From a checkpoint of a small mixture-of-experts model trained on Wikipedia: 128 experts in each of 11 layers.
Below are experts of layer 9 (counted from 0) of a mixture-of-experts language model. Rows are named router (the router's row for the expert), gate (a neuron's input weights, with its number), up (a neuron's input weights, with its number), down (a neuron's output weights, with its number) and show model dimensions 0-127. Each number is 128 + 32 x the weight over its row's rms, rounded and kept within 0 to 255. Numbers have three digits each.
After each expert's rows: "raises" lists some tokens whose logits its average output raises strongly, later layers aside; "comes after" lists some tokens at least twice as common just before its tokens as in all text. This comes from a sample of Wikipedia text that the model never trained on. Tokens count by the router's weight.

# expert 14
router:131071087156139075168119100073156160133163151145101108132087105096130156147160140071137131153201114133174097126150104092089158092154144123151129107127150088115139078148175059123109131154142108068134128106082117105098061073069137145144148060106152128104092113125193156134160162139101133093180175157167167161129072181114138094151129103168127179101152118120087135156104185072136126164130
gate0:124182081112121105099128141128027105097137130121095098128182115121171168127054138127134095199164141147175145153124170146165088088114129150126116133118128122095182116171088121142154123129089121155098198140107158128162127115087147159061132135178142114179101156143132083121127110190100108125132134143183160076122148147057115141123158120196108135140058052165099121122129112106099089145170
up0:102092086226148089085110114145180176132150197126145115158128071168122116132125178077100064116147092112170122101089086113103136127172140059149117138153126189110096073150170157081121157123122172136115186162104131123150112165106168121114145132114159169137105105103076132136170163108135063080133139095113170113144145064159160123135176135118147141167109104081142128139140088054140134122149
down0:163140212129147177148111109161133151181041053119135091123136127118094095107147097050146144112122093156115125145119133108138153192113190184135128159092117121094077069131083101118091116111101123105160140180120160132165148143102141127147171157148142174142160122048123144132140098122107157132165158112081070096124080107111133182146195080132148110122134107104144132122168107156129152064175
gate1:058117112112086102144144101101119143204109074175137185073125098132128101138155156088130116118180139101118050147154171169150124133191106167122136126104112076133109171109118072135096131159101149180110130139161122119081155209119084080153151099137167120146136180156123124163156127101133104083180133139133092156092120189121112115180139117141118162126168116065103103187059143102162099122103
up1:135141147132072095110127122130123091142088086148086150120101078170169113170165098113109129148137111146118199110131172132153154098132109124130160183216152175164152133175138060118130092083165106079149110097138104158158061130159112077143101105132062072139058129128125182164155159152159092156132062128082120175119109116119128113164141117116117149148076138094123142146134134104119137137231
down1:099166152137131148146148146065148099103071143141130147194108123085162137151139119083136097107131169140089118164085128155141099131199162085155130125118132150123184166123096141123104098104090080094109128164149123149126152134101155110176077162120131167105083089131122162069066169099147095114201218121101073120142130164086139157114116120151095152168105187088169176081152119120143153059093
raises: " are", "\n", "ar", "th", "'", "ch"
comes after: "\n", " ", ";", " Notes", " Title", " Year"

# expert 20
router:139150101158109078147112068111121168149097134071089100104116184164162089137080156116207088094074142099142116192129092165119158132084161118089088180131105105148099074098113169120074136109142085106146113122170187094087077167156073110102132142086099127118157100159111132181127115104189138089107068176094084121143117130147133165121120129174123132104137191154100177118159118147157154128130
gate0:147148107089098160136090105126110100123090125130130086120136180062109069164176057120162091078109164150130168170117150169157144124181173070152202152122103200137115119103154128147115124124103155081157083080199141122161084136096150117170098116111081182122161151114101170174174134152121171098090151110094133155099128076151112078108104159149154086120098130106161090125114126193131117145125
up0:139095119094188157097157096111068127120118158091160171084045161088141102119127161144151138093148162124048189131137112164131140123074159146151120155095072121145089136116163117183124101157188127109099115086196155148074057197091086134134143108122117136136105074155136122148156138090111136109102094097155188101143108118136173133110180124101147102110144138143144088107118158163166192133170
down0:117198126096082108161137197153105152172084109169136177142103131121104140083127115109098146105148094122106128178138074175101147137133063148095191084116113133146129159171153127069132163154121045086137111214103118191109155140126119153140118125163095141120134130149145172087046132153155106156123110125082101121131117162130140185148123145089095163077142159124102144105092123044144120175121
gate1:047129168158093087120130107092129100172122150107115120157170057135117179144142092100114147148103136160101181099158188143141144177089131131173176081094124130187148125175113153156140058098124153136212141104107113096132135108104089145057131089142134091096155118154131133154177117147079112145126128153110090142092140133159082110030134091178165129149140103179132140111139173106117081159139
up1:141119120120174147164110205085090160158135073179161085141092104172193138132109117097114129123123145147113140089147160093195170175139074137118100118166079136119094143147123120066159076075145060132123130136083172094119137104155107118167116112119076075125117166138141137156129139097187118163134107107066111133130126109173137146212143121129093086152183144092154134099101181099141176073122
down1:144093168154130169128173093156069156167151117137192139072134131153101054170115125128117166150138114137138122104139080132106091092143121137095173122113101089155136135124100179102113152193122101158103112233093095063124151151133166157072099075162100196127122151139091151142130163122156136153125110096070152111123058106144105131191153130069115165127166135099120168158111121096099110084163
raises: "0", "9", "1", ",", "8", " and"
comes after: " |", " $", " 0", " 1,", " 5", "7"

# expert 12
router:186086141162138145093185156104124147106151120098081159159079128138145143135121141120131149097120127147092131126140172121123170099170142155180077132139119079059085174077101119109168134184110168135179104142106144101093104076126049096156099145106151142149145168139044128112076160091081105139157137100104154142121120173180152140134117151027117181163109117094153151133179092151110141086123
gate0:133130151148147146122118220156126103122102113136123146129093205153074129083078188120105173046125104100076103067144114123127148095175146119131128101129116127121078089093134164148125124181183151112149152126071140154159089154092156202073130154154190151121142146130134083102080166146140150128142078108178116131160100131176115135120140125043087156080134170114137143134099145105083152147109
up0:122057106161176153132124195114133131183118081157114144141046119125127115133137179106100088146198145136148105117160136190086105104171161083121092118136123187110071139138096124114087101189158131119154094022160177123092164135111070129109123140137141174126125146152140128100102163118144094105135173100119099138187125141152155077099127187081105105108114166140079088131139144149124124123185
down0:123086116150074119118121146138108134094138166084129099124110090119097149119146143068087239101095138120144074120126163143115189131138153096175123131167100073129091149102140097051144155092096125141186175169180145073196067157132108152081115126129136146132142076172109128138157179164114120110121130164074219145158138173123143135104123122146162123140102148157110116093098166110102140081140
gate1:086128110186125121145093124130175129127133170118149111140088125128182065108097175117097101119110128116187160153130173123153168159133114127088124100113166129143075089182149089199116125126083124111090185119109168161057151059123141112129159152146130134129058156127122132110119128139144146150115171084134101110100077154163147112176112141092045153132230155145137090081178122136082144130077
up1:127120134126086119151151109103113112084140177118100133155092121086160110113138109112150159122112166154128080132129141121151104093100077155127139086163167162132116190127079196160137144159206147096138125144129105069092146134105083131134172108115117151055112184178111203151132095178141085122140046140078139154150166107158199142151156128128124135074138131073075145117092159095154178083076
down1:130143077112118130101101168158149170143131152129121148186123120174093114127135156148083102102186114104132138157114152137104110150127180113110179157149118125166130165088170101141132117111092170184090084069156162098111112099107089063053095167134105126100082174101145156059060114168132209084140187083123139131166189163166112117107121154139135161141176078137074104129125098119150107097142
raises: "-", "\n", "=="
comes after: " |", ".", ")", "\n", "===", "s."

# expert 30
router:176095089121182105129156128082105091101146135145064116073111126131063178168128066165145142124157135079174092081121082121119127133186179155153086123133142088139169102133175131089163086143117166116153138134149113097099146112089179118098109094185178144116130130145168138090167104134144084136167140065158151173060108113164129161122123145129137133188063137180116135112162165170160170099157
gate0:201093102104096110087133167124133124113087090146123097122138115104076111113148134149132119109193084096160137053061123119086108147133138178168099126142142082140152150131164140188144068119071134047132139119080116171111128099155135124146088094102144066090152155133137136147100125103111117154170160142134154116137114107153211177097210132163144179091125131113176142163112156143195108174124
up0:118103112164086121123129059108075103124101089104141058124160105074093141136127104095124156169102113170163123184157131105143091129132126135099134167118184113175188138089098112084134142144178095101188118189131201090228112154139164150132119138093158158174153116166141175155093034100131093117142138138143146125164160103131176123130133106113146146091127087181115114129103130127087092096106
down0:053105114105169143128140184101127055160140112121120155126128151100168150171182154140092151130112152111143164102078129135142195187206106115147143124135114144164157114107119131162074108134103147077133028124121172130145093186184152042121153190120140105099085125136133136134071134180058127117127166107161109129104148112128070090108157141145152152103108101064130139112140109147139111113129
gate1:125113157176129074087087159096161125122152134125132128109100125145175121076167111155180085160140106085093105080145082224113143142071157145189077195069191105141103123078132128096161091156113092164101101110084092099146172108120134097163157139148099113125147142112160102107184110113144193081154151151069124144082137146137151086105132152138113158126107115100172149118204138133161138113150
up1:195127090188080200126111171113098180100122143170134201112157115131141170122095123098144131103087128141163067126131143140120091159138083105116188099179095125115107134166171084117069147064054155116186152068120108095111111146128089156143085118115138121116120132137083143124132194147124124111124083151153132095174102126117079156140131108090135161126126178090120126178198102184110118160122
down1:103121117134071127163183134089079101169181140160136097148129105111131111105143172134154121124126128134092132209205121145146137128032193104117141130115127070139136102126162112120128096083174140123114121147109170141171123168094125073121076075135183187196161137159125155157093134111153068169122055169140121132106112142160050120108146080079131091110127157119127106119151124155166098136107
raises: "ar", "og", "in", "er"
comes after: " |", " and", " to", "|", "-", ":"

# expert 104
router:155039196142119074109127086180156130107189144120136148093158122165132158139116141084080164154120133073150084145111165126167149186094143107107163132088144152139128107121112152152117083120106075135146089107167131088105113088121100044106054167125141130148059087121180101148136080120152167099133167135116145123169127093119126118109116163097139136113117135164125183107197098185134179083146
gate0:142032160130098064122167111147119175113153069098116109123141139149188083098131117112101123112122112088102117128126114194118173106118154117143121141101197091150169164113130146174139130142132087130135083129118138167139147121108175098130115114130123110099068139165129134040109117087123175115171133123165183136078115153183119175156132152067118166155128099143133202124149086176167149044096
up0:119157119145157087159123168113158192075138181103168066130125161151170154145171087073103194102103129161094073145092091137112154128148128117152130154066108142145120130165121070099103117239075102142134148148149104112112109148125122178129152127079119163142119115065138112198140133198124174121143119101125161131095157068095090112140170082116135099134168097167152121104128118087090129093135
down0:176149110225130151115130156121200157134111076067087157134119091107167128081111131160128103110162154156113100095115103136119094068143133091143145117076165098153150111182113169117104164120161168087150084120134188089141099148158118107052125134090073168154111118127146150177139179129146133138144151163077104077167129058097102132158192152098091154117133117110134169073104146117110145178114
gate1:112135192095194117131099122110107106148151166053130182151130165078150160170117052086116158154151102069145101078123169148090162142129123081163148146129123119159164091101134149164139166113104152119121137178163168134134138113132139127093059086071163114112141156135147196126070090117110071114131139148105119130075105157084146119159179101105149175095118075166132183171145116145113124060125
up1:169130090195135112134094121113093102102115180168113172125145140192087207132090106149146093219130102097087095110047122129132184115115134101178159118155110083147142102150113103119113093129108123164122161106128130138051122119156147155161105081115186096144098170137106084134085095158147106115153088127140199115091156146097129151125131152145139175090126099102177126125170085161124088117197
down1:115130157139144130192112087083163095154165197125108108130102117112173134153110121120098128130116130127138137146089177087129104080144190141131133173117140106135146135190180109166171125037070154151101105059109128130094159116149152109143132229131141129113108148188172108109158146108158105059102173075119129171099156116055123141057130137135145124134114114134107156128076138164126091106074
raises: "3", "1", "2", "7"
comes after: " |", "}", " 1", "–", " $", "^{"

# expert 48
router:133171110157074104093152100153177106124149143148122085095125128125172101150098145145153059137080140098114065156116160115182229136099156115125183208117147118099119112133131140146099157121102158099174108098168180123088130104122090172141103158142179166117120087170098101167181143120139152086111163136101105158121150134187091129133122108118096163071131157132146138108198091202087162130151
gate0:136136086203106126152142160120124078142157155158157134109201140141104141153129082134127174165183139106069136107148139120121173131132140106111167134150129184132133075135072076095115079203143121114218150149133145098132092014139085120111133089150162095093126131133134095161120134120143112092097162074121158143102165154149138121102196113132100110092110131131109146086182083144104150067112
up0:097107140131172107102166137153141119113145162151166112184102173182116134078080131140157113123140177121109047110155085082102142179177087146105148119140094099127141144116083112107108122051138135167136100110151064186189160158111115148078118058148128118147151133123107095144144063132092111114137098152186096158142131174117178066162051122171152103145114166170117133140174093102121119141166
down0:066136074133101110128141140099163080108068125145146109160131163121124127151105059135170090166087099109122165078135147149126151142180149152204119176158159104082119161141202128154183151137125155079142159127092124136124140129080135136168096165133131152104141067123131112022150141127106164154165152096108085169126084097092108138159075116150134128123162092123151088147151160111109063197106
gate1:137226150148138171104128086133102099133134121093107141105157095098120093146142113147119136141135122099217103176157095139142097066129122119156177141162136171112066103144074146130142080084168085116079093130164076152146106146119145098123136133085151089151083101144174127159106143116202137130121158150090107193096126123146126139163058071138166138116193078175158116151124178102124089160100
up1:134176071089172088152137074165134115176115169148110142108128123131087102204142082143166103149126097129096166184141110100143188116079127101164201130098118145104136100123104091108104124117098103213112160169139168173102137106110123099099081137129151128139118148168191197149098129186075145145080106070090096150141077096091084102132186134142135136113104148171140102126122155098160136092138
down1:099089139051069116200168114151146092121128149093093091164155070082126148124183086153165184174136110193138089169106114083141099139176106198131165133142166087141073140087197143133112107098120147093069153101088131120164156186123151113151104121154165122146098125135181188125111172099150128140091123092098147084131144159101093082056136140132135110122133145107151111122125142139143146147092
raises: "7", "5", "3", "4", "6", "8"
comes after: "\n", " |", " in", " /", "/", "==="

# expert 11
router:103103185152105134132166109095122163146089119152114081113073083225147130166108117172118103079091109111097137103178109112158169130159092161138149158146148092042152149168067100133120135157171126156152117183151127159120117125113154116170151152151099102124080115101084154143133083130148124096117151064121177166147151193155134154121108112029084144076116123093130123117166160139075149139160
gate0:157172171080136091140136134190151073151113177083158081126165132175054159206138171112157144131104126104129107058126128169121181054088143212114106110118109093165089114128136110138102170112099080103116128162138135098161085143096179151144166125100155106120153129115138111149103139164142112117113107130152129152217158159121122119109100105128125168065074109117157143103088133137058143142114
up0:112125102108156109126107113104205126105105147131133118201104127102113111162175203156138131132114149115172150115123166161154113130096099053136165116149128097207178182174129177177118138100122084084072178108130119094115149141116113100136111114123086029154097134127117144133104096077043107152110166163126197129119114191109141078138142156159100077117125179146129125103118142122100139105139
down0:129144217112075108114069131191128129109158141121122099130108177147119063080131116158134136139091192051116147145087085099132103116105139107150144148166139180102194161137105073126113170105079092130139151167097143145149102101145110131127158148106120093167140113146110126149123077204083098164129117097094127076166143198108188138110132133136144129161115154169078152078153119159056148120160
gate1:111118080139131184121108141153082102117184124129160059102116080142178136096113117062149189136132133072148117149088141156141155133154124135137111117127180077152074098090117101117120125152126103116119098169094114130173168151097121044206179118109153141195080173100125168178089149101147142107116117133176110162125110158187083080117109072117136133153132150147098092150184139116117161100192
up1:141141137134054152149160094126151117168102055099155215110132077173116120155134133131134088146127157136146177079147091183205157145069146127090125080081132129199124109156151139132134141157144148137119111106061148129142103122138206091146071178095120109052133118175126130115154183128131074179148128101141129114156107114130103098169083046143140121116108101129145111162122145092106126150107
down1:110164154216098113118147098113038131163154187127137124103142084060119066110079116139136141147169102158072094145152172160116126131163111179074153158136112126129154101112127118130082133070135138107110153122144112119131140147112152184126110162181116106142055137096093100125181135158125108147079087120132147192143121105123117134133114193087148115106171172137112147062140101102189183091176
raises: "F", "D", "B", "S", "W", "O"
comes after: "\n", "==", ".", "===", " ==", "s."

# expert 38
router:125092161102077086172110070110084154170062109127109148155080160124134147101111104101162125151124133067152095139123099105129073114191100183089111148127120101155097136133145182058187108156171073109143128136107113123115092121191118161090200143070117150093136124128149128161089099115128154083163102148112126138128176153129140177071161067146082102142085185098135145137125175084158134094117
gate0:167125122153146184133101147155163100109145131113137100167144147153168084158103133107120080138124150037124089138093107113145113153124088109113084149165124120121149076119079106092088121174093153130168148104097111164180120171155133188094167157160160125176185168151118191165022110123169085144154170119151145141114113071128086105182093159146116069117112119152091116120105156078131118069137
up0:088137166180105189115102148162177058122127080116144121114135096132143150118139141163142134113123200088130118089132169069117109144146103086129193140125107121126122089132110162080110060187132160077118073099113134169107136105119051125093109169092161141151137136116166085138114084147101091161100149121101114122185095077132154188167157152164150147162139135133084172207163130159121099073149
down0:109090148154142176113178112181061122168125146064172149157117161126117140142090127138156087122101134105179148133149085086178112183171168083128129062162117148141155109094161140123134110125153091115179095120070034110175182131099139073105103126101086138114161118138054079170096135129146094174154150094115135152148155101126173102145164143150135155121136105151143101150051089106158164124112
gate1:149124153141102100128154087125139202086115120167102170105093095133125071181080148128114124171214151082157168096121180103109110129138118058115149184164156152062119163081154117153150141161113172111103121088093164096107070164094156117098133161114135163111135139069135127179101118097132048168173129177104075105085151152092152140125125177172112105105135151139137169109127118094139160135098
up1:122130153173134175141180105059145176174137134162129092111138150200108139130186129135163130189157056110094086130141097118131144128187105095083119138156040177182104113067144136176153153119154093184074089100149164147148156096082131112132142141192142133162137111124123124108121140060145087174111153100124073106123172141069093095132095126115133106144123123078111130106153160114131106093101
down1:102124141118142101134150145125134126119119147097138141119166124190112090106136135093127137137117137060085115147143132187049097118174079139230145113109188211065124111134154127177117148144134158138104130137163092084116174144131137164164140081150135156058119132074097148127143106108098153145131076081136179111169097071096186117094138109114100105097152136160084055155141160159178149134120
raises: " |", ".0", " (", ";", ".2", ".1"
comes after: " |", "|", " −", " +", ".3", ".4"

# expert 97
router:114133125129149168132090150129141140101126131183151098151125090077146187153083134117129081132117074070192156086080121171142125151140100127127191156129112105123161145109132095184185154107119164138180148166163141132150126097137117102125146108082166157103070130166159144095036122123082198157153141105158113071130037148153104138088103127116103142118110180169134074129077172117142141178135
gate0:142107125122123126170071137151140141065133152136172139157149075136058133144163124109116119096198059140148169145142099142091135098147084124128085116166116103086102090161140154180098178106183124124094150126094138171171075163103092125109120137103108191125136182132196196093154135097113175100087107089103037116145143145137131157164171143086139157152140153147085107134075103098162153103114
up0:137130113112089045130122146133117109068108195112103094149156120101053103127115142109118196126156097109130165173140089138151127125099111128136160140103193114153093069153160142080159117112167184122152130096197166079099143091098082117124178152147146167131142126098118151103115113162162067128127081033180160140085118123172168146147142152169086117133088139160161147095136125115143197108130
down0:151112122116111103115077117108045162113048148104106037140165097122123113113189103145153132131126094212106204148103143121126159160118174129096137122092152118115134118131158126136154190143093125123154125156159119094107192142123102130123157145122116147129090158124077148100111119109148143164191101028137111088125152164143144113124092124184140155113107115168111196167121128134038125132171
gate1:085127119141188167193098133136115154142101089156155124181159108111106214117106138124134108160089127097103156124144082165155150104118118058112132159096137097137151065146110195133117120070124145093104180090125162139125103150127127111184129129120085139172143177129118177143116110160077137134143140075159121113066070132114136139111098119104158205103086133152120156127204129147148058048128
up1:137093172115208106094083094154164134057095080148105104103137137119104146150122116146110152148134094128104064092208143157191154139105165128170143078145103097124116151094199086177152133146171209128093132117146148107132151140191137092124125147115128038128157124075114097130099156129134133205117088137075105102196129115152152123147101165134100129124153105120110123084102140122093121166154
down1:136129203109143136096104156116126134128165157109122056126134135069078149128076112103165111129100125137169178104105145128131188163090146145151101201138074094129175130123102090117119209127148104174154170166121122131150133095142135126104135175033082158180150148113141165163091150151115157116152112061121123141074101147076141174090058127086139102138108177143112163116130117097155134071130
raises: "ab", "her", "ord", "S", "P", "F"
comes after: " |", "-", "|", " M", ":", " by"

# expert 57
router:185135080118098130097138090133197126118170150146132143143183137080168096129107130160142138118137107074123142152137186145132169159098130126115153135117153121094160083128136137144122121083128066182174117099152086151109115127104120114106059164071131156141088086107152115115185126108137135079143087153130143116197102139120091084093122070131052092080104133148124093160138028171114154084199
gate0:139159098092113157130171117096114093163087089168125112123150106108207162191182142166161147130161060062090153180171113168108175145109169145155108137144134121074094090128103170116092168102111149169135136068074091103101121139106129151111144125161144192153086187133148136106153111081158094132085132083138096159108162116155124133116192117090068148133137151080112113142168091102126139071115
up0:123141197176096131133109086171121122059112118118133201131118175127176163065146095076197099094126119115104160166120089167139169127105160107157105171164111151099094171116126112152126120078105109162132105171097122088112041176081149074108123122095152133054148140126194050118081125151120137179178085137122136155127103115137163184135137168111135140139142127142142128173115126122099092121132
down0:103092140129171119138105090122172116091162111144176124091141076123125072126140102114072117170116130202142085110144158091112121132165110148155182071187165085172158143124132100101075121117189177132109139131094125153099126175162150119148148134154135147118131080052133119131130131148100155179125174104082107136096145091100157117136092213067122115111180113048086151186136174136096125124158
gate1:193120107118163154103154114148122112175135179165091157100112143115080071105196141135093113148119126129139130123177133139134129083146128195163104130124174120097123181141165124115029127134123064114127064082103105169083133170097124124155154166118147120114087077156197150092154089132152092076092111132137176148199175145123111120088124158053114142115143136139082130159075118152171132119117
up1:161132167151107117113129147198158092142072142138119185072095059125151177074107142084067165088169153150121122081147120122156115127151113187115122057215089127173113146074091106107084144140108135081128074124099121120141171119167104157126142102120143148099097129140082172158088087129189095112138142134143105171148069185133151160144150147142159157160083157135151146076120118117109099157156
down1:125174150144112103097152151142132068162114162186140096092074132120187125111117032147136176139067161069106077108193100140128195110158107146178125182172084175168094112166137155120150178127120087107111133074118131140125145128096125161112141177127147132145146090115093095072182153123129108109082127107143182107123130084138191144122125113114095159134102188103106111125138134108150069090155
raises: "il", "rom", "G", "ul"
comes after: " |", "|", " (", "^{", "\""

# expert 45
router:167176123141103168125128077084155073076123142107112163112128163145126138121168113110078197123183059109134127176059087136162095127152140150110125157137121190109155139063092163132056115153072119164135114135138126101097154117120083066094108116162103074090053108162158149137118120145170143140124171147078116129117157124151093155147157129136207111146084094157150127151138152167132124078172
gate0:150147107193172153163117137155114142077107142146117097094119094150160165160151148117102060155069128182069161101089130151165140063100150110163107172122149151045126149077084078137099077126095085127185130158090112128125130152108116169161139138117122123111154100106116139169195159121078141146142128106103120103144132154103186150144148099105105122134092201109113124164214173146114081085109
up0:116165100110197123096124134089110151067109162101152102153140113138151166160139136190116149107152123148081126104153069102101127119103095153107060088097124154108133146083104197157130093186124115101160161096127093147143140172103132131101202196153187120141149115120143136081169166116148081147153176175103078109057138121078134144144154100140118177105137145150148095184106098100074061132149
down0:194092141143119078106111159132121105067135162118094073127086148094160169125076107137134232116082081143122187128117121105089093125144103103145110112088117119118122156120155139130154089133086132102135050147126119088207200136146166079109161139138135149139110145103169075118154200155156094150124151131103165144095126102150088129152146144141064165130112156132142175152129103203107161082148
gate1:129127197096119186148146166160169067100154145145182160137142139177157089167144088155152130146181117143079138142094088095088111153111123097141086165115140098176134110102157205149126171116149154109115133169150125140178111145081122059112164136133141110076131149095091107059091124111168102146142150161168093062066093137077109159098101078111117102160161079108142127128123163140098108178089
up1:159150148160172157132106049158140136129113150129146118064086140108036152146137099103112141125076113103130158169122122141130112105103118125087160151162115148127197142156081163158121088110185134178071059111115149139143094073130141159140134128093200100100121134144146177145159073117164169120113113109157100139187149169117075131153073137081102056105073164124169144129152128146151161155084
down1:140120103139118155155114140115120140136146157128127157110155182149178139113149108150180125117161055170175142101134104120100118132125086124154151118093083141166151078172092162171114116162115099086123075099083163132145080090115083086078115157124099107188155100182066075126108139131126090136163129128158189150080151149082106130189197056152086165115105185129151097188105119100170085131132
raises: "itar", "arg", "v", ".", "ited", "ity"
comes after: " |", "|", " Ab", " Major", " t", " R"